Weights of a small mixture-of-experts language model, trained from scratch on English Wikipedia: 8 picks a token.
Below are experts of layer 7 (counted from 0) of a mixture-of-experts language model. Rows are named router (the router's row for the expert), up (a neuron's input weights, with its number), down (a neuron's output weights, with its number) and show model dimensions 0-159. Each number is 128 + 24 x the weight over its row's rms, rounded and kept within 0 to 255.
Before each expert's rows: "comes before" lists some tokens at least twice as common just after its tokens as in all text. This comes from a sample of Wikipedia text that the model never trained on. Tokens count by the router's weight.

# expert 9
comes before: "-", "|", "\n", "  ", " 0", " 1"
router [157 135  90  92  93 106 117 110 141  97 132 116  92 121 134 131 141 120 171 123  88 153 166 130 136 167  98  83 105 103 118 127 128 146 133 149 136 134 148 104 115 124 147 137 110 101 173 116 157 126 139 129 163 120 104 149 158 118 143  98 116 141 158 125 107 111 159 100 154 102 150 128 117 122 128  98 159 107 109 169 137 111 122 162 119 142 118 128 165 148 120  91  98 133 100 112 102 112 155 137 120 108 102 114 182 114 118 126 148 140 135 167 145  97  69 158 138  91 156 140 128 181 129 133 121 131  84 121 146 104  93  95 134 124  89 132 138 128 101 126 174 138 107 122 172 138 139 138 113 128 109 117 187 150 113 166  90 112 178 164]
up18 [107 154 129 156 168 163 128 124  93 162 124 137 114 153 116  98 137 110 161 138 176 144 147 120 137 160 138 107 111 142 141 117  63 147 115 104 105 125 129 118 149  93  85  97  45 149 131 118 128 131 148 108 145 100 119 135 124 152 105 165 123 129 129 143 130 119 101 106 113 128 159 117 122 110  94 111 155 107 139 114 124 161 106 139 111 148 145 129 157 136 156 136 127 115 131 141 110 109 147 134 127 145 101 100 199 121 125 163 117 170 144  68 150  89  94 142 158 127 131 164 132 103 138 117 133 120 130 136 148  90 125  94  73 162 166 157 177 175 143 126 115 147 153 140 131 114 111 140 102 106 144 131 169 119 143 142 104 140 119 112]
down18 [ 90 143  61 149 157 112 133 111 165 105  95 118 138 126 136 127 145 123 145 108 149 113 114 150 146 136 139  96 139 129 123 135 127 143 115 183 119 104 149 140 138 122 140 145 148 136 130 123 149 161  96 156 129 171 143 124 106 141 145 188 141 156  79 144 104 135 103 171 150 105 134  91 117 103 148 133  90 158 111 149 140  97 142  92 107 123 137 139  94 119 123 140 113 163 169  89 148 133 116 150  96  79 144 137 140 126 151 121 135 135 106 179 110 117 152 136 120 129 119  55 114 115 135 152  98 196 115 110 150 163 116 139 135 148 122 148  99 118 110 118 131  81 159 112 111 139 138 125  78 107  95 139 120 102 143 106 145 129 165 102]
up19 [116 146  87 126 133 103 132 113  91 104  99 172 101 117 157 128  95 147 121 128 106 132 146 144 168 124 113 161 126 126 102 112 170 126 128 122 158 145 102 145 131 165 119 114 128  85 142  79 153 105 115 116 124 123 110 154 160 120 142  81 140 162 149 109 147 116 150 124 108 148 101  71 137  93 132  97 154 147 142 134 153 144 129 129 140 111 118 119 130 164 118 112  85 171 177 140 135 111 171 111 107 155 113 135 127 132 119 148 160 144 124 134 121  80 144 138 112 107 154 172 116 165  92 164 100 147 110 134 113  94 139 122 193  84 151 135 162 107 123 114 104 145 103 121 120 148 112 162 141 111 113 104 140 182 153 141 151 107  77 130]
down19 [ 75 122 176  86 113 155 106 157 109 153 192 116 147 139  90 156  93 114 121 157 173 108 114 145 157 159 116  79 161 121 139 156 114 112 112 125 130 121  70 122 139 124 107 154 112 128  92 156 151  77  96 136  95 121 135 141  89 105 104 120  90 127  86 167 120 109 130 119 136 110 144 111 123 143 118 147 137 140 135 146 111  99 109 139 133 137 107  97 190 133 113 176 134 124 125 138 105 105 141 135 138 150 129 123 173 161 146 143 141 142 101 112 154 126 131 171 113  88 148 162 121 150 109 116  84 154 100 139 130 164 131 113 151  95 143 108 149 156 105 115  93 139 129 120 114 151 136 152 140 139 120 111 107 150 138 155 109 111 147 163]

# expert 23
comes before: " the", " a", " to", " by", " an", " his"
router [136  92 100 135 120 143 136 192 122 124  91 145  96 159 102 137 161 113 122 135 152 116  91 175 157 139  89 111 112  96  89 171 147 170 179  91 138 134 148 108 139 118 136 166 107  93 105 150 124 143 115 121 116 130 141 126 142 147 102 131 131 106 136 157 129 123  99 147 109 121 136 120 147 134 134 171 125 155 132 151 124 131 104 100 148 139 116 161 141 157 128 131  90 140 166 131 120 158 147 151  99 154 111 101 137 131 137 137 140 125 128  86 111 134 108 102 121 106 138 137 128 159  92 115 136 174 114 146 132 147 121  78 112 128 111 110 139  96 186 150 154 101 114 112  89 140 120  90 111 164 143 205 148 131 145 113 127 106 104  69]
up16 [111 152 135 159 108 108 117 176 128 104 135  97 134 161 120  82 166 146 112 144 196 125  77 164 120 141 107 126 134 104 141 133 120 169 104 102 153 158 127 134 105 173 152 118 101 136 118 159 118 104 166 146 148 120  95 126 132 118 139 106 101 173 147  95 110 140 119 111 109 165 131 134 156  93 137 140 116 122  80  88 105 135 148 116 121 145 141 132 146 131 112 129 110  77 137 146  84 130 130 128  78 187 134  87  99 121 140 122 146 142 108 114 138 142 129 114 152 151 102 127 141  96 116 169  99 154 163 131 145 144 126 118  93 158 139 127 176 148 147 110 165 122 161 135 145 154 100 119 120 146 130 153 146 122 156  80 133 161 128  97]
down16 [149 164 114 117 118 124 119 118 176 162 127  99 132  95 116  72 130  85 159 101 128 128 146 120 139 170 145 130  66 177  94 118 144 107 126 153 131 124 105 154  99 157 161 167 145 160 136 134 147 134 121 112 114 128 165 109 148  81 140 128 134  84 112 163 119  87  77 148 121 171 124 149  79 105 110 100 112 134 128 138 159 127 113 113 127  99  82 137 117 129 162 160 152  85 106 157  96  98 130 100 129 156 125 124 119 119 160 143 101 120 152 164 138 125 130 154 178 134  90 156 113 118 135 118 132 134 132 144 109 141 117 119 113 115  89 144  91 114 128 133 124 157 140 160 133  97 119 175 147 106 147 144 130 156 108 162 139 125 130 103]
up17 [102 125 129 112 125 136 124 165 138  89 122 100 127  60 117 163 143 128 128 147 134 150 132 151 125 164 138 117 116 141 122 140  87 161 137 142 124 149 125 132 110 118 147 121 103 131 116 107  79 149 118 123 156 121 159 145 152 136 149 146 147 116  88  99  94 113 153 134 173  95 122 136 150 177 162 145 170 145 144 135  93 186 120 129 106 119 148 120 122 153 122 153 105 148 108 117 165 143 142 172 121 139  92 117 110 120  80 135 140 141  93 127 107 117 110  79 128 157 155 128 139 157  87 105 148 139  99 123  98 110 147 106 149 121 148  68 158 127 152 110 131 132 159 121 117 160 129 143  73 123 123 139 124 148 189  87 169 107 126  90]
down17 [138 140 134 142 106  94  90 115 118  95 129 165  91  91  94 103  99 125  98 121 119 123 117  82 133 135  84 152 126 100 105 140 140 139 117 169  83  88 137 121 123 125 131 148 161 189 123 144 104 170 126 153 155 124 138 131 152  89 114 118 106 115 110  90 145 141 116  89 139 157 140 115 144 102 158 135 128 190 122 130 144 142 113 163 107  81 126 131 125 147 106 148 128 152 105 136 126 121 134 125 129 116 121 123 112 163 147 132 127 129 165 120  97 123 194 128  99 132 128 180 143 136 150 177 147 138 117  96 122 146 114 134 181 121 129 149  89 175 137 101  94 154  79 106 163 111 145 125 120 152 128 140 132 155 125 115 177 123 155 125]

# expert 10
comes before: "|", "-", "\n", "  ", " 0", " 1"
router [ 78 115 169  98 125 133 120  69 162 122 121 125 122 156 131 140  87 132 129 143 105 122 157 114 111 111 144 115 146 189 139 147 110  60  98 167 122 108 132 135 123 133 114 134 151 169 144 143 147  77 147 119 150 135 125 122  99  93 137 123 155 130  91 184 164 119 162 104 127 140 163 112 132 130 128  98 141 118  75 105 155 168 175 125 112 105 115 132 156 111 148 139 145 162 133 122 145  68 179 163 113  91 145 114 123 106 125 128 137 117 124  91 138 106 133 140 151 116 111 108 142 118 128 114 111 110  89 129 164 108 120 183 158 131 135 154 139 154 137 102 144 147 126 151 164 111 150 100 117 101 110 111 129 133 131 104  92 141 120 131]
up18 [104 126 147 171 142 105 124 119 106 134 103 160 117 113 126 142 148 119 141 109 107 153 124 118 155 132 177 156 111 163 149 122 145 130 123 139 160 137 120 134  90 172 132  94  88 105 135 129  96 129 108 130  97 114 143 111 150 145  99 135 120 137 134 127 131 107 103 129 135 100 125  85  86 130 106  84 170 173 170 149 162 141  76 135 130 140 174 174 105 168  75 130 108 117 121 135 152  94 121 119 139 149  89  90 138 117 101 162 104 106 144 142 146 128 100 127 122 142 142 137 149 122 163 146 135 152 162 168 145 140 134  76 101 154 110 121 159  93 141 159 130 139 129 125 127 135 169 188 123 112  98 147 123  95 115 118 179 132 132  96]
down18 [120 140  88 122 132 131 208 124 116 126 124 112 126 175 136 112 156 130 114 136 124 147 100 166 134 137 131 154 146  97 147 135 103 147 112 134 154 142 159 129 146  97 142 154 101 141 160  77  96 115  87 155 176 113  76 110  82 104 152 153 124 119 149 121  98 170 172 110 139 124 133 121 129 163 130 123 115 120 123 140 115 108 127  89 159  95 121 110 123 121 114 158 139 115 162 134 100 173 146 101 117  87 140 109 104  69 157  87 124 137 118 159 103 132 135 112 112 146 143  89 135 137 169  66 117 138 128 123 148 152 141 145 142 150 138  93 133 128 164 125 120 103 178 149  88 120  92 119 140 137 114 123 128 106 146 136 148 137  94 133]
up19 [145 105 170 116 135 141 101 117  98 126 128  85 170 112 100 130 159 133  93 130 110 116 137 127 166 182 164 105 134 137 111 136 149 174 155 147 143 133 141  94 115 162 149 162 126  76 130 120 159 125 115 159 138 145 173 134 105 153 113 151 108 134 192 125 154 115 122 136  95 111 142 129 132  97 140 118 128 119 154 109 142 128 124 107  96 131 125 135  84 143  65 127  78 136 181 117  87 151 136 157 116 159 140 131  91 135 132 132 102 122 102 149 125 156 159 142 179  80 125 113 134 145 144  77 110 131 142 137 108 112 116 105  91 104 132 110 161 127 145 124 117  99 107  95 114 135  96 153  99 151 120 154 160 131 133 105 150 112 149 150]
down19 [133  99 137 167 152 146 116 127 115 130 152 174 127 126 168 168 173 146  96 163 109 102 148 130 106 126  98 117 172  82 141 105 166 112 144 133 154 164 120  73 116 141 154 131 108 113 121 119 145 109 119 156 118 176  62 113 103 119 108 136 133 133 149 127 130 136  97 128 111 137 111  93  99 108 163 144 180  93 121 122 164 189 145 115 150 122 145 136 115 106 160 107  83  87 161 118 141 110 111 164 141 133 119 126 140 110 108 126 152 146 126  98 146 101 130 100 141 120 147 153 142 147 118 110 127 113 105 111 149 109 129 134 125 181 164 131 111 102 114  83 147 120 120 115 134 131 104  87  96  98 164 162  91 135 133  95 123 133 133 130]

# expert 11
comes before: "-", "|", "–", "The", "19", "1"
router [162 129  89 104 130 106 113 136 117 137 104 163  97 180 106 142 128 138 139 107 130 137 157 162 140 122 147 115 151  44  79 109 111 179 107 149 196 121 141 124 127 142 124  93 121  78 143 140 133 139 139 145 124 100  84 139 119 117 106 159 166 133 161  99  94 135 157 106 131 108 159 143 118 106 114 141 130 144 114 147 148 128 148 160 156 104 200 150 139  98 144 132  85 132 126 116 129 134 153 103  97  94 161 107 131 111 122 127  89 146 163 110 114 110 103 131 129 100 146 109 130 149 153 126 129 111 152 139 158 133 104 118 139 152 113 119 139 107 148 103 112  84 132 152 136 138 118 141 139  91  93 117 150 160  98 123 139 125 154 168]
up16 [121 120 112 113 129 129 121 178 121 138 124 109 169 152 110 122 131 128 173 158 170 133 121 126 126 134 105 123 137 129 122 136 109 121 155 142 129 119 128 102 130 144 126 144 107 120  84 111  59 113  97 116 128 179 148 111 108 178 127 196 132 139 155  99 122 101 123 160 162 158 118 136 109 142 138 123 188 163 124 133 141 121 181 110 131 153 134 188  97  94  96 106 103  85 148 120 113 152 107  88  83 119 143 132 164 116 127 134 134 133 120  80 105 138 126 100 123 157 144 127 125 108 123 111  99 112 139 122 111 136 100 122 149 123 161 112 155  97 127 172 115 115 186 117  69 124 119 140  96 123 101 137 115 134 141 147 164 125 129  97]
down16 [ 79 166 134 138 114 103 125 111 171 122 133  73 160 102 126 124 127 100 144 103 150 158 155 121  76 111 140 142 153 177 106 113 133 148  94 167 109 130 112  84 140 160 143 110 142 115 106  88 100 133 166 111 139 131 169 160  94 144 168 129 137 104 108 129 117 119  95 107 136 145  90 152 117 112 100 118 155 116 116 129 115 143 134 114 150 133 156  93 133  77 151 135 173 159 111 139 108  98 106 114 122 131 141 135 149 148 151 135 132 141 129 127 171 155 149  85  81 132 160  97 136  96 155 174 126  87 118 140 125  85 135 122 116 165 115 114  99 135 120 157 150 163 128 122 155 129 110 138 158 107 113 107 129 158 167 114 155 114 163 111]
up17 [171  76 113 122 153  95 143  81 111 142 110 121 107  97 130 154 179 122 132 125 123 109 113  95 114 170 168  97  88 145 109 149  90 112 145 128 169 153 125 116 121  95 174 125 111 182 143 101 102 116 162 127 169  93 147 169 147 129 126 160 144 126 127 133  91  97 160 107 115  98 149 132 128 115 143  71 135 137 119 164 129 140 121 146 121 133 142 182 135 142 137 175 124  95 121 124 143 143 109 134 138 116 137 131 125  98  96 119 123 137  93 144 108 146  95 153 130  99 132 112 129  82 104  70  83 132 168 171 143  81 110 110 114 126 121 120 158 141 154 126 125 129 144 119 122 157 114 167 132 153 140 140 117 129 153 157 118 139 121 134]
down17 [126 127 134 157 150 145 236  77 125  94 121 131 133 133 117 151 160 137 131 124  96 100 126 116 109  92  91 125 158 160 146 124 137 115 147 128 109 118 159 108 115 109 109 116  92 116 129 129 148 118 147  87 142 160 147 112  98  82 148 124 143 155 132 115 135 103 132 103 127  80 145  88 107 141 123 108 164 130 109 162 117 122 136 139 117 127 153 148 128 154 166 140 125 112  79 119 125 102 128 138 126 121 122  97 112 101 127 133 109 161 145 110 137 131 109 140 115 155 155  20 115 132 135 119 136 116 112 166 147 127 147 170 104 122 106 110 141 130 122 154 144 127 152 144 133  97 153 122 124 151 157 107 171 127 165 104 145 151 159 132]